config = dict(
    num_hidden_layers=13,
    hidden_size=384,
    n_experts=32,
    experts_per_token=4,
    d_expert=144,
    d_shared_expert=0,
    hidden_act='tanh_gelu',
    moe_layers=[1, 2, 3, 4, 5, 6, 7, 8, 9, 10, 11, 12],
    router_score='softmax',
    normalize_top_k=False,
    routed_scale=1.0,
    balance_loss=0.00419,
    balance_bias=False,
    init_std_router=0.0139,
    lr_router=0.00061,
    vocab_size=50257,
    norm='layernorm',
    norm_eps=1e-05,
    tie_word_embeddings=True,
    optimizer='muon_variant',
    learning_rate=0.0146,
    beta1=0.93,
    batch_tokens=[32768, 65536],
    max_seq_len=1024,
    train_tokens=368200000,
    max_steps=7889,
    dataset='wikipedia_en',
)
Below are experts of layer 7 (counted from 0) of a mixture-of-experts language model. Rows are named router (the router's row for the expert), up (a neuron's input weights, with its number), down (a neuron's output weights, with its number) and show model dimensions 64-127. Each number is 128 + 24 x the weight over its row's rms, rounded and kept within 0 to 255. Numbers have three digits each.
Before each expert's rows: "comes before" lists some tokens at least twice as common just after its tokens as in all text; "gets" lists some tokens that make up at least twice as much of what it gets as of all text. This comes from a sample of Wikipedia text that the model never trained on. Tokens count by the router's weight.

# expert 1
comes before: " ", "1", "0", "2", "9", "3"
gets: ":", " ", "1", " |", "2", "-"
router:114155155157163085141149141110117122145141134136135106128144137106088130102134155116151160087149102113122120128119138127170168104085157132087089118090141116124184130109096081107106146151106134
up0:214108158131107129135115096133161102118131157119136110164153139093121128159186121107134114173124156137095107116145114110197132189113134099075125096197119146167120108136094123101138143096151142
down0:126132169153116079123165150161114081162119097151132086075122143101092139084170120121119150118131100142134113109142085127095178131113135103199090162119148121112148128121130093134123134148131104
up1:188148156115093154116147112111136134137136112120124075116161124122146108083155125129117087124142088139115143151179143093191136097185136161117164116123157163098108147151135125166140114122131121
down1:129121118157144092143101132120131097141140120138136130143090117123103128141151122166115132169149159106135097149131130097120135112086087164135131130131112124110112132139124105130119147167140159
up2:126130146086162102106121087116128139116129120120160104084111174142104160129159129088118143138119156138133092162133124154128168094134150103111131127153107175165135150163122110129096136102186152
down2:126114181109075126122133120101123165103123127110124136139139077158112112114143129183167119154174120138124115130137140110171100171174069121131112128171135154108104135137142121110115110153099187

# expert 26
comes before: "\n", "-", "|", "==", "The", "In"
gets: "\n", "==", " ==", ".", "===", " ==="
router:101122112133079139130112168096118134098102126115144103125151124112092121133156174146102129134164148181164133090111123140114178116107093114134068111091102158093159110122134128124105108132132143
up0:123173137156160128146124127153118141131181143104142157081119146165182099144134179123144119103083098080156139106104061142132126112116082129185125111122107158132146137103167128115124138131110120
down0:159130148112155109142125133124132110172149078129142120159152116082150124085121109153137109122122147096112076100159116156146090145161111123125112130173106136117126166158107109092174137137125126
up1:152134130145134124104136128117130159135125114124153142152129116113120117115151124161124096121097136133167135130164141141124138159101132168104141127154152111144164129180152127148106104153153087
down1:109095115122131131138099096103133139092197119091144162129168131129148152158101109094139101128122119156183120127157094127128085121138167117105125130124105124137124119115108127174148115101107097
up2:090126125143093141106124130129157165135088107154143103100087162174124182163102107119129128101127133119111098139116124131149156104093098200126159098126136127143100118092128175109140144131140151
down2:092107147055077167090162050132126133131153163120128150107144147129126105126123129098133107124103138162091146158132145157144106093161170128137125125136095153087113091131147160107162171107101161

# expert 8
comes before: " the", " a", " to", " his", " their", " that"
gets: " of", " to", " for", " the", " in", " on"
router:123117111114114153113141126136144103125158119139104158118095101152131161127152124119125136117159090125141131156167144099133103141125122133122161141165166134154094180149086137141100161117107105
up0:111134159105135139142132130115109146140127146164144110101133132094093100132095143123112150093115114098123122118132103122110091092126112142155092136093107154094077105192115107126142103142116162
down0:139112159155148117139170151113132130124114135109106142148127135149146104120109066083086130132102150157141112125114186141127133182159119120150115170154128102162133140104138124115122139150145106
up1:157104091176149125140166113133118173102089150144135143171110096052139095105148122139147114122131086104124162122132093173140126152140181114145113112120151143135158143115149128077111146112123168
down1:115116091113114105129153118132125143114103127152117148124096141133134168108058120127157156169138103153113122095109193101106098108120108191171142151108122158128120074086122108168119104147118129
up2:131165158125151156149154127152171145115137142147107126152111121125153113094092053116097164136103125129110148123149152136098146100156105113121136133125095087121136087135127108100118142150098130
down2:096125121141109134117119131127164156097155130119077152155100118161123130153128096092149146092126106130105139149115180085159147150132140117083129153150179094122095145108168152136150125130113169

# expert 0
comes before: "\n", " The", " He", " In", " and", " It"
gets: ".", ",", ";", ")", "\"", ")."
router:129121120123125102162129137103146157157129103100185116122089090083121127094136124115133135156138133121121160156131125095083146086098097135090088140089103140126091100121096146112146116173145132
up0:122114102173157127119124123123159100145108174137135130121162134142127118123095121127118103148131149125127193178126097135093132121157116147108142108131140133149124122127133096128183179103133156
down0:157118110141090086174140149131155128149129095136093137153124097115110118112203146101097122133138145115147135125134133138147131135118122155162116162088136120170107147155092136150128122120083161
up1:143128146137114150097167159140127143087102132139113124140150162105129129118137117148151146114133150103152141145176174082114119172134129128148120118165138170157131124145125086113128097127133124
down1:116138099067108163105124096087111117177126141135109118132118145128130118112134149153107139147084128143151091097102084163113124129138144147139120126110107127107126147132163148145147126134093150
up2:149132130093127144129156156111136131104117141139113140155109089168066098108135131162120149143129098139160164146118124137101177119166141141100110141112143118163119155123133155106144117128104090
down2:125108121112164102119099100166143132141173170103133124110168136160078149084111129130136144140119135087106149135148157137133120080080145124158114146136116146133088062147089113136112139127162089

# expert 21
comes before: "0", " |", "5", "%", "8", "6"
gets: "0", "5", "3", "4", "6", "8"
router:139151116119134099121180132130136122173124130107149159097104127091137093163147147134129084117078119192118089091113160150123121122148118113139129136129136120105153121129135093144105113184115129
up0:123134136165118124165154144053108106121106136085128141152169146129111107154141102097138110117105128133095127154144117122119133156120142130139118134106103145180123086161111129156164146169134153
down0:142122146163120140122121168148180113125128108142103146146101105132131073112151136144114135140141140150123118095128162077147100118183078121108126120120129093142088107126159100141129126099113161
up1:143134107083129129108156111127105130146118148161120101192087132130142115163082166149157112162094116166160128107118146120121088082126137144142122092115103120121155085135139132096081118131129095
down1:110126157146113122130123151121115111140157129098103140141165156146118157086150125141160127150126110133113176153100113098159117143133099096107120093124144164167119123144078155155152142147122103
up2:146142106113146162085139142146130125122152149180141133127119129100117125073091103099126124135128128130115070118185134143141109163116115100152127179164135144172152123133156134145119130137110109
down2:135174119104105137130111147126122117172115118100171123104099128172154176113116127135108132137103159101090153143107158186145144091079077163106158136092168116102163121126152143133148166115129149

# expert 23
comes before: "1", "2", ",", "4", "3", "7"
gets: "–", "9", "0", "2", "8", "7"
router:100133176113113131143083125158162121132146140148112111114139171155175080192103113151112079141078124123141114121087138116149130135116105119152122134126086139102154132169131156148126144166118130
up0:115138177143178160107129175087170135157117118178132109145139122155164116148134143098144128127124121160152122101116185119120127138136109105135112131119117116165172081149115154175126125151126132
down0:111158136078100113131162099077132093092159095157127133159140166128124130144137147113156123172114129107109122097086151153154128122152143126132148125118163123120104116160171136115119128111118148
up1:153136151106152100153166164115133136109110198112121146111183131114158096142102116127096118127128108130140143128135075124110188134135093136136101095137121180161141141097136132112171132134123120
down1:157145071153121131135145133127133079102137106124105077109082132114077110127148146156170096136080123113123121122158169116142138142126122112106170142098112133125098115145147129144057122196131134
up2:150138137124136147121149127122134088134147122073113141162133112173184134147140105093128138167175076144124142143116147088126131179114125094168069120174112112151103135122154170179129149129123135
down2:157152135121124076124124099132119115115120150120162103143161122127122125113135163108124126132124140166144127152145144163149114119151129142089142076113135134064115150102122140133132110132070155

# expert 5
comes before: ":", "\n", "==", " of", " ==", " also"
gets: " =", "=", ":", " name", "==", " Location"
router:134120149132174115072165137084133122150098147145126144163156096159132143117117159119146150082136093150160102141113143096126140097101096139129102108122109125116131102151105100147122122079106143
up0:103101109121154149145101135104138130149112110106125133133091148124158155141116126116093152110147116107102142159096119119108153129111135133122158143159153139098091124116097107167125109129147130
down0:157147146129131100158142108135092106164127141100150120151120154138104110147167148101121142154161089157092099162124141117140087161090147087122168115143101151150127093147088118169140141140105092
up1:144130152168155140120144114128110111112150133144141128144101108106142130172144138160106099115126140118150140128137132155133091108130105149087131130135144167133137111129169168109106118110108116
down1:120129116094140121148141094164080078155085128135091149127122123130162189148137182169127130102150103082191141141144147127124127080113126157161148159136134103136117125140166129112126129096146150
up2:160143126124159135121134103147146162087139143095128135113111174133146144163158148089126143109126159092149131108177146088140146134168111165104158145140173119110137137114133145102153148112172130
down2:145181112090133138142109135177140108104120119134129137160153164181115102139130148166109135114154130129102120154122138185114149129117112160139079149088098136146120098108131116128140126105122103

# expert 4
comes before: "1", "2", "3", "4", "6", "5"
gets: " ", " (", "(", "–", " \"", " ["
router:145117116117115149113137130132149148084094165178100045116128150138147098150089148090098130141116092129140133107076140168130128153132128131117127109104104187101165072105092146137120154139153127
up0:101135135127150120152107136168115104134183100106130110143156124106111162131138133119142103113155146095131129173188086109146075115093131158110170107144138085104137161133142112103122143062090125
down0:153158141120112132079146175113147130154140173124146106142161141137164091137118127122148149106174161120126108131163092086108108136098098106129115116100171138164120120161141122118191102130092125
up1:091123171125165122173154146115153115121157117115161131073153159121139104110146109137171108161105161150096111136139138136114147119124075145129111165158157143103167124115147132092131138118119134
down1:171129157130126105157131135135117074094056129058116136118105127143184100125123119121147139106125130098119113139102054111126134112151152154163139168134113111118132129118146071125104126142136109
up2:137108113125138093150073110131124131137142139123094166137182136155142144173140134113112138111150120134082089158136149169126099130081096145160137142171140112206117146136133109146157113138105138
down2:132124169151094130132132125129113149139114127120174110121106191107180101139118108126113136143142122093132167115087099109138139127093118097145120120097172101080165152102143154153150138090153142

# expert 11
comes before: ",", ".", ")", "–", " in", " ("
gets: " |", ")", "5", "4", "6", "3"
router:144138120178123120107107136127174132148101152111180115096145094094114123157117117131148099132127120134119116105086143156100156064160150101159127131205129085127109144118115150120179128155143153
up0:147124105142130086142150124094125159140086150153143120165095110139129105143166131129132151132148156109163143112116133131141133137076124113089100076087136106174187131098101116137148112103133158
down0:154152156084126143126133117137139157126130156110131142070120170144165106149123120111143085096143143080087137103148124105138122135086090142106104142115143112117113116158142140153130141115103111
up1:155123168152154134122129103136084182172135116136174149157109122110103171127091155129145148129093093114146116126097135107143161156095177132133074113135140126164167144160128117098140092137120123
down1:147146117120153112144091089140098164123156105155128144137132148087107107119106104144085134105106152088160120151158134093148133186140159137138154117110101102077119131087122082123101161179127078
up2:137084126138118137157134189117109130114179122103165117100122139134114107098154144113148108173107105126124105115122124106146108181155142132121124161110149108155105094172149098107178135107127152
down2:114148130078132111128127149167133134111167142111102129157117167116151129115120131139140094157101162112079068127101116158098146105129167135167130111132104133106139149104124158148117043133120126

# expert 9
comes before: " ", " +", " −", " —", " —;", " –;"
gets: " |", ",", " October", " September", " January", " June"
router:139131146127136155152154136146164161127171120125132109120158102126113131160171092097111109142089137115125132108105132108129115126119120167152124083124099122105112123132130143167211127109177103
up0:153134140095137142128110076113174106127116099142173099180117133127108086117153139149181130091177128093158141118118184114152112132105147120109107125124159116188124154140110104124092123106135143
down0:101139145128122095172143143152135148109134145117147122117090139181079145145127136169166127114135127142120138128134166104099117133117184115178099148161124140125193115085116147122135110123158123
up1:096163117147137099130129114157132102143114121140111110110117170118150136128133149119086141164143142150103112096100129135172108060167087132166119109075135161151128132153131122162089145134107111
down1:100129128098168115127092173123159144125158129153158116132079150093098080122123113160172125139156109113137155086078103121129106127100139118137199150156107112127122123107141099127151130164175118
up2:134118141122109086124133152106153150148098113142085085141145115104098105112112090130115158143147090156118128124133144103152170153124107140120134106120137105125088144129158149102113131171187080
down2:122137100159125112100117081147109113125126156099151115130112105102133127129125126117139125126128179083124112163132146112116103115119183117140175141095124148133117106120088103139161146109115144

# expert 25
comes before: "0", "9", "8", "7", "1", "5"
gets: "1", "2", "0", "9", "8", "3"
router:128122139119128130118075090156161113182087109146148105154137152071166070183128174155132096085113131112100102108086134178186113095089130122127140141118144135091123148126134140131104142144130151
up0:161128095097123095131101117109121114154146136130084157136126127151170125147150145109109174118146128133157158132143153144147146109104117132101168137111107100113084142148113131106192132156171153
down0:182108117156084093100131114139150132153161124129104152138110149104160128133136141133159146121118182126109099134090132145106134088138146127081126151188101139127134106092081118095120139167143122
up1:123114118120128150115127130143147115080177101085114129152129172095143115112151133089167144125179104119157115120112134137146111129152149059133129099141145152140130169107135117119082134106151120
down1:126110145140141136147151167113122143105120135113155134158086138110103123144186104136136144136135133156112151141107120125132124104137171146105137141151122099131140169126144100120104115129146193
up2:127121138113177158129157102134159112152147171143152119141107098134122140116122142169151155114115163093106135112118120128128117116130106149137136121137151148149128137128096073121121135083092147
down2:149128131127125113144095106132107163169122109140123109154142127105122116124131114092142125140124108087122154129159116090109126168145183120113149136088120095143126132125102160106128134109124156

# expert 16
comes before: " the", " a", " his", " an", " well", " her"
gets: " in", " as", " to", " of", " at", " from"
router:134102126123180166113142133094146106136096142113108121129164168163135169101158113107106152122133128107201101171154160119156161130101111125132144160147142083155117111122091084126145157135122105
up0:145155122117148135146130081088140090126158117157175137150144131129155172140145130139098146083139103122116132145135125135116135141110135119129061136131097132132129144132127143123159126164158120
down0:110155119111151092140144133087190104090091127178104126139129144099115140120126135094150088133132144148156127120125119134082116126178121143119164113084129110121112121115134099139109094169140112
up1:127091111143118154109096148118165125132099160130137159122127103084112100142125114149129112091118126148148136121168144106159158116139135159104082139142092109107138095116099119123147136134121114
down1:115154101101138106120176111141093123097140124158113135142123131160104157155067161177132116104146154098139109163155086113128137123125130144104119152091174113172143163130120144134132080154159109
up2:126138089134154111143093170136117153077156131155110135131168148118072082111104113165143141112114154110139145113139127060122125125175124173116132125126120176094165116150134164139103170131126121
down2:147159157144114151166147121118158115131170115073096130099133110122137169162162093144139133139091086169068141143091140161096123158108135146133102103146122092148138131124140142109105150159132145

# expert 6
comes before: "|", "\n", " |", "-", "==", "==="
gets: "\n", " |", " —", " +", " —;", " −"
router:081141120158115146126120127134071142134149142112115110140140121134126139121161162117086158137129149164105138119099130113104134121131131148150112128110126118140093084167145136134122116116158145
up0:130153116124169115147127150131152098131173120156129127125143142126117100113154156130113128119127141146134133134100139152092126142126111105107162099092140106129134135146149171113159112143133107
down0:143140164141172146137101133126139133124108090143126121093166219122141165136109146129139149098083128099105139120121120146123165129103107100160138087104119128127114117146165124108114092118063098
up1:123089103126132154110096119097125108151122129129099108163118154078110133118135113127102137112097104134116139159124141104157163092109144108119117170125121109102170115129188113125174142123152120
down1:079151118108133132102093141105117107144132159174110143192136169143113112148094123127145134171129157129132132112114108172137162125139139164123121116093130047123132133103184080099157144202160109
up2:141133130126129148112114125163091119140127155144130136141161108097153146127106114104159139137137126128113153146122169146124143101135136138128107156148161171137123157127138067122130161143156178
down2:081151119102136090122055145125131134151180148127153139113088116158132165079108140130100104146105080113170128137134122073106175155160137143165105129175152144144120135134095134139119126136096109

# expert 17
comes before: " |", "″", "′", "0", ".", "°"
gets: "0", "5", "8", "6", "4", "7"
router:117143130106132099086107162143153137152098146112126135105108143150141141135109132096167097121150123132109157071119153141096108081168126136174153146147136097106139095129154090166112143177115150
up0:128096178147141105111149125109067141093155146113110070141147167123140133145157066105096122133088112138102097137129107135137119143114086167098151114151129173166149116126162117115176089147126105
down0:174103141125136123158121118139129102099125133137155122114174146125159138127115104080159116091126089108091123159150156117177124091075143112089131142103121148141132115122141126101119095147133149
up1:079119096102122179162126163127142113131120107142154121142124085167121122135111159138145131134161110153134144112110097143106136160125104104102080169109104153140108098149109103111146149118120119
down1:114130102110158111128188126134090108137096137136111148156136130071149114100120191150122144119115098136124120148111131126174099117113143170149144115091119150101141116146125163150061141175076150
up2:094098122148137147138124117110091123151151131115159153144115123156130126139108145084192096140098106134135114109117173127148079120135119126120105127095141084098108135140093140120115134131158161
down2:130180124115132092118123122136098117107137151165126094130094102138124120097151166133113098159150131115114131118131113102164121119160115143142123124153110135117118124106146113112148113077116125

# expert 31
comes before: " a", " to", " the", " in", " by", " been"
gets: " was", " is", " were", " are", " had", " has"
router:102091098113128159161146142127143109100129118089149163146124144172142136108138115087112131116108105118152198139159087106191089130106134084129132122109153126167139111128119172144116103091120105
up0:128132166080067135139111144113134129140133121127133101136111143144120102091152090088109122101116116137135163135106124094150138114159141143140136153138126098162148117185149102139106125112122112
down0:150154134112139110131131116121140138101118128153124097127064094095115145096126149115139125106147107143114122138154123144128120081143159125108146134098132134194149149165163119132142120136109109
up1:108149104097128127140124080120139123157109139131128147149094121111122131102147129090159098130137135139111137116141108129197098164159151159133138089139136130117163145156139139126137093155166075
down1:102188113129113110115179140147190125140118136141150125099117134135124130120134107119092136149128143108111111143091108157089089140086084141153111111119149106121118116169143067142097144134157155
up2:150145131142149113155115148144127141135147113141122131130162121089141112122106172107134125102111152108191105154142175078105164120116136116140103123107110127128100080129124178165144133154102107
down2:128155173162127123146096135087105114101100136124137136105137141130144126131125117167116141144169125185118166114091159161070122149130158112123091139144161120132132168139077105167117102113185156

# expert 29
comes before: " he", " the", ",", " and", " it", " as"
gets: ",", " that", " which", " where", " who", " time"
router:150113101136131115148089101107162092116120134123130137119134085078145147160167132151139105117123107149125167150167119095110122091144109201114152083143154174104069132131100147147136136137145127
up0:127079140146157141125155103124079103147115067124107143133155143101144070081126131154133146115163197139108145123136096120124125126155159126108135117159154142092136107158102101132157120135088117
down0:125135104123118151069140137129098078120161122146151137121139082078115100121149139085122161165105097130146109127135096108134149111123116119159152105122145128146115159075113137111151132136127083
up1:093136166125132148145145130130128121127082110149101142156136107099167154134116109149127149163160134142108117084087129100145167082169157161126139176114130129102138170141150111142099086112079124
down1:111121128121115095125119121113093125093118097153128156157109125145129151170129114121111067161150114180119118145119137090149124163146090117097098121084165159143137146137137169156153112121129137
up2:142107121099090151149101104096126115170118128141084126143089154108117139133176113104139160076100139115165102140091157144131098097097133116123133107098100136133192100103116150119084100118109076
down2:119164191139110103097149150148118172123136132136163109107144128120121120110104106132117147109146118102146105120167113112112160143104126115139084153108159109116125124083114141154158145146162116

# expert 3
comes before: " the", " a", " his", " other", " its", " which"
gets: " and", " of", ",", " or", " to", " &"
router:113092122084119181131139122117157119150113128126135115165097094135134166158135113127141153125167168164136123159161114073114134143166140116095152139163141117122137144113094088129110105153110142
up0:084132092133081102109119155121151134159130118111138125118120136111140095124098032078129122108132103098138147146117110187132115105169166117166138121141123143103172135129151163123173110117145104
down0:110115109121126143153176108133146167139121107092118130125123119136151139101148150126169136104097107126083117144145152103093140119141089119126105124112118143107123132129123122135105151119142130
up1:128169095113133156131119124099187104142146119142103128117162101098113109086170127134141111116126142114128160153156140143114146123180140149128136126151131084104119129150155162134145148132129132
down1:129149065072114129157085108156121159099135171124116129150129131139116119111089093060110133143092129152117126122116162124105125147136132165150111143127120118107125147178135128109152148156137161
up2:140129106144135135146110152144145120114112147121135125099166090082135117119135139166135129111156161099112112110096107104109147111132121141155137089149129134107113125100138126147130145083128140
down2:127151125136108146143145111122102150152128157142142148087136133112185158137130167137134108120159147128144163139144119128121129134128128154155085105100108130182108131164111153094125165123136112

# expert 27
comes before: " ", "1", "2", "3", "4", "5"
gets: " ", " |", ".", ":", "°", ")"
router:165117130119155105110173105160113148128115142109146132115150118110146146150122139129119124128113134165134116134142146139117126129101142174115120124101093132122151109123113074117119083151133101
up0:119110138088154151162112155129126138119096139137126087104096106141117150151113136134142140154143089135122144110124106132088167102110126170100159170097098132157121142108099154110141133103127155
down0:066131118120158138097120141087143111145131137140173156172115112122162112161107134117145139143138147129176140113144154131113131121116143098101126189127115121166131123156102160121091149156103106
up1:123153127136073140158133135099129087150160112127117123112143176139092155141141141096141124138095156123118150113119151116131078113133166071081148115138169116110107090133096108158127142155071113
down1:099113152116136099134112164155136159189111109163140149131140106121147118102131142152136139119159128133173126180103081163161154139111133132111100060165127119123129108124185120083115096148102123
up2:139136123082158187101103135113099116117167093149116153102160121131137107116132157157158136198141095104136127134154143169116083124116155111155121090089144136122089104082089125122131147137120181
down2:114105141115120139113168120160136129140123099113118178045130085175162098106105139056102139132067086147104131106093128146128111104128148132126134142104119158078093148106130115142113116152119148

# expert 30
comes before: " ", " the", " Born", " •", " Country", " Coordinates"
gets: "-", "|", " in", " for", " after", " on"
router:124142125167069131146137095122173117120128080111120137142096136152141135109111118131116130113150138117083117157103135119073184076140099102110130135161129094162117130141176099143160102155113151
up0:146117138082173137147134120138146168119108102138160117125118097156132097138122138121108180113128106111140091127110080119155133152084118143146094063131138102143123153072136130095154178131177103
down0:131154097120128114106100144131109117199092114099115127137134156134126177145120127147137099136143116087122112130130111163140120070108077081166144153116108104108151123106085123141149105072090134
up1:131149129148150123123178092121129099084146069189103135127092129102124113130082155106161087155090148110146157182128111134117119134128129115119131128147115149132103169152177151116155122115128156
down1:142121137113112101144118145110102148142105135170143146142146122106076135167148161097150136133159113111129100126174168140103174166125130140072160123136142097154117126126130107123085169094122096
up2:094140134127114163165106106115085105131105138139109095099123095101117127100150084131152128105142124128116100177119156164142143154122168134133111117181108119151101141144149116158137139128109110
down2:136137143189139101118130125125061129076154128132115093099115080114112115088117108093099154086099133095138099156114149133125136063143147105094126148140143126128123139125144144141140148106153111

# expert 15
comes before: "1", "2", "3", "0", "5", "4"
gets: " ", "1", "2", "3", "4", "5"
router:123153186142133097149176122125109124132098131130110122086103120120149104181123152134084152178058118148090114107088141143126085162146139130123095133109123113109140095148129119136106128150143126
up0:132170112134151143149120144091172159163122118122138107108102102145108114133134134152112155125142119129106133123093116091136115136121110126092109139080133156113156091129131171096097165120130107
down0:122118121134151115111165152187054140142151141150141122131135091136111107185123139150136101146152140110121142076144190079138149117164131104118114163122162130131110105103150097137149094150124120
up1:139132119138140126151145154105118128160128104112138127157143079156106118116140113137121135134105128106169168119148135148136108107154115125141157136138099110118157114085110136155146156122148147
down1:124124128122108143100111121161136149139150153088149095146161113132132136149129131145127130127143159163101151144178100139134142151079131177132124120127105112097111122135151151103124140135084091
up2:109123139105140172121145154128137145089153131108086129098113106155080149118117162151155160134120138117133135117101124103092131140123103129170120132155116130132137163192095132121082088107156082
down2:128101115131140119152111116108134157122156149148119099101142132103166129139143106137094133101125105158187147077117153112074138138092148124140110119140103121143140151118091138120123113122106129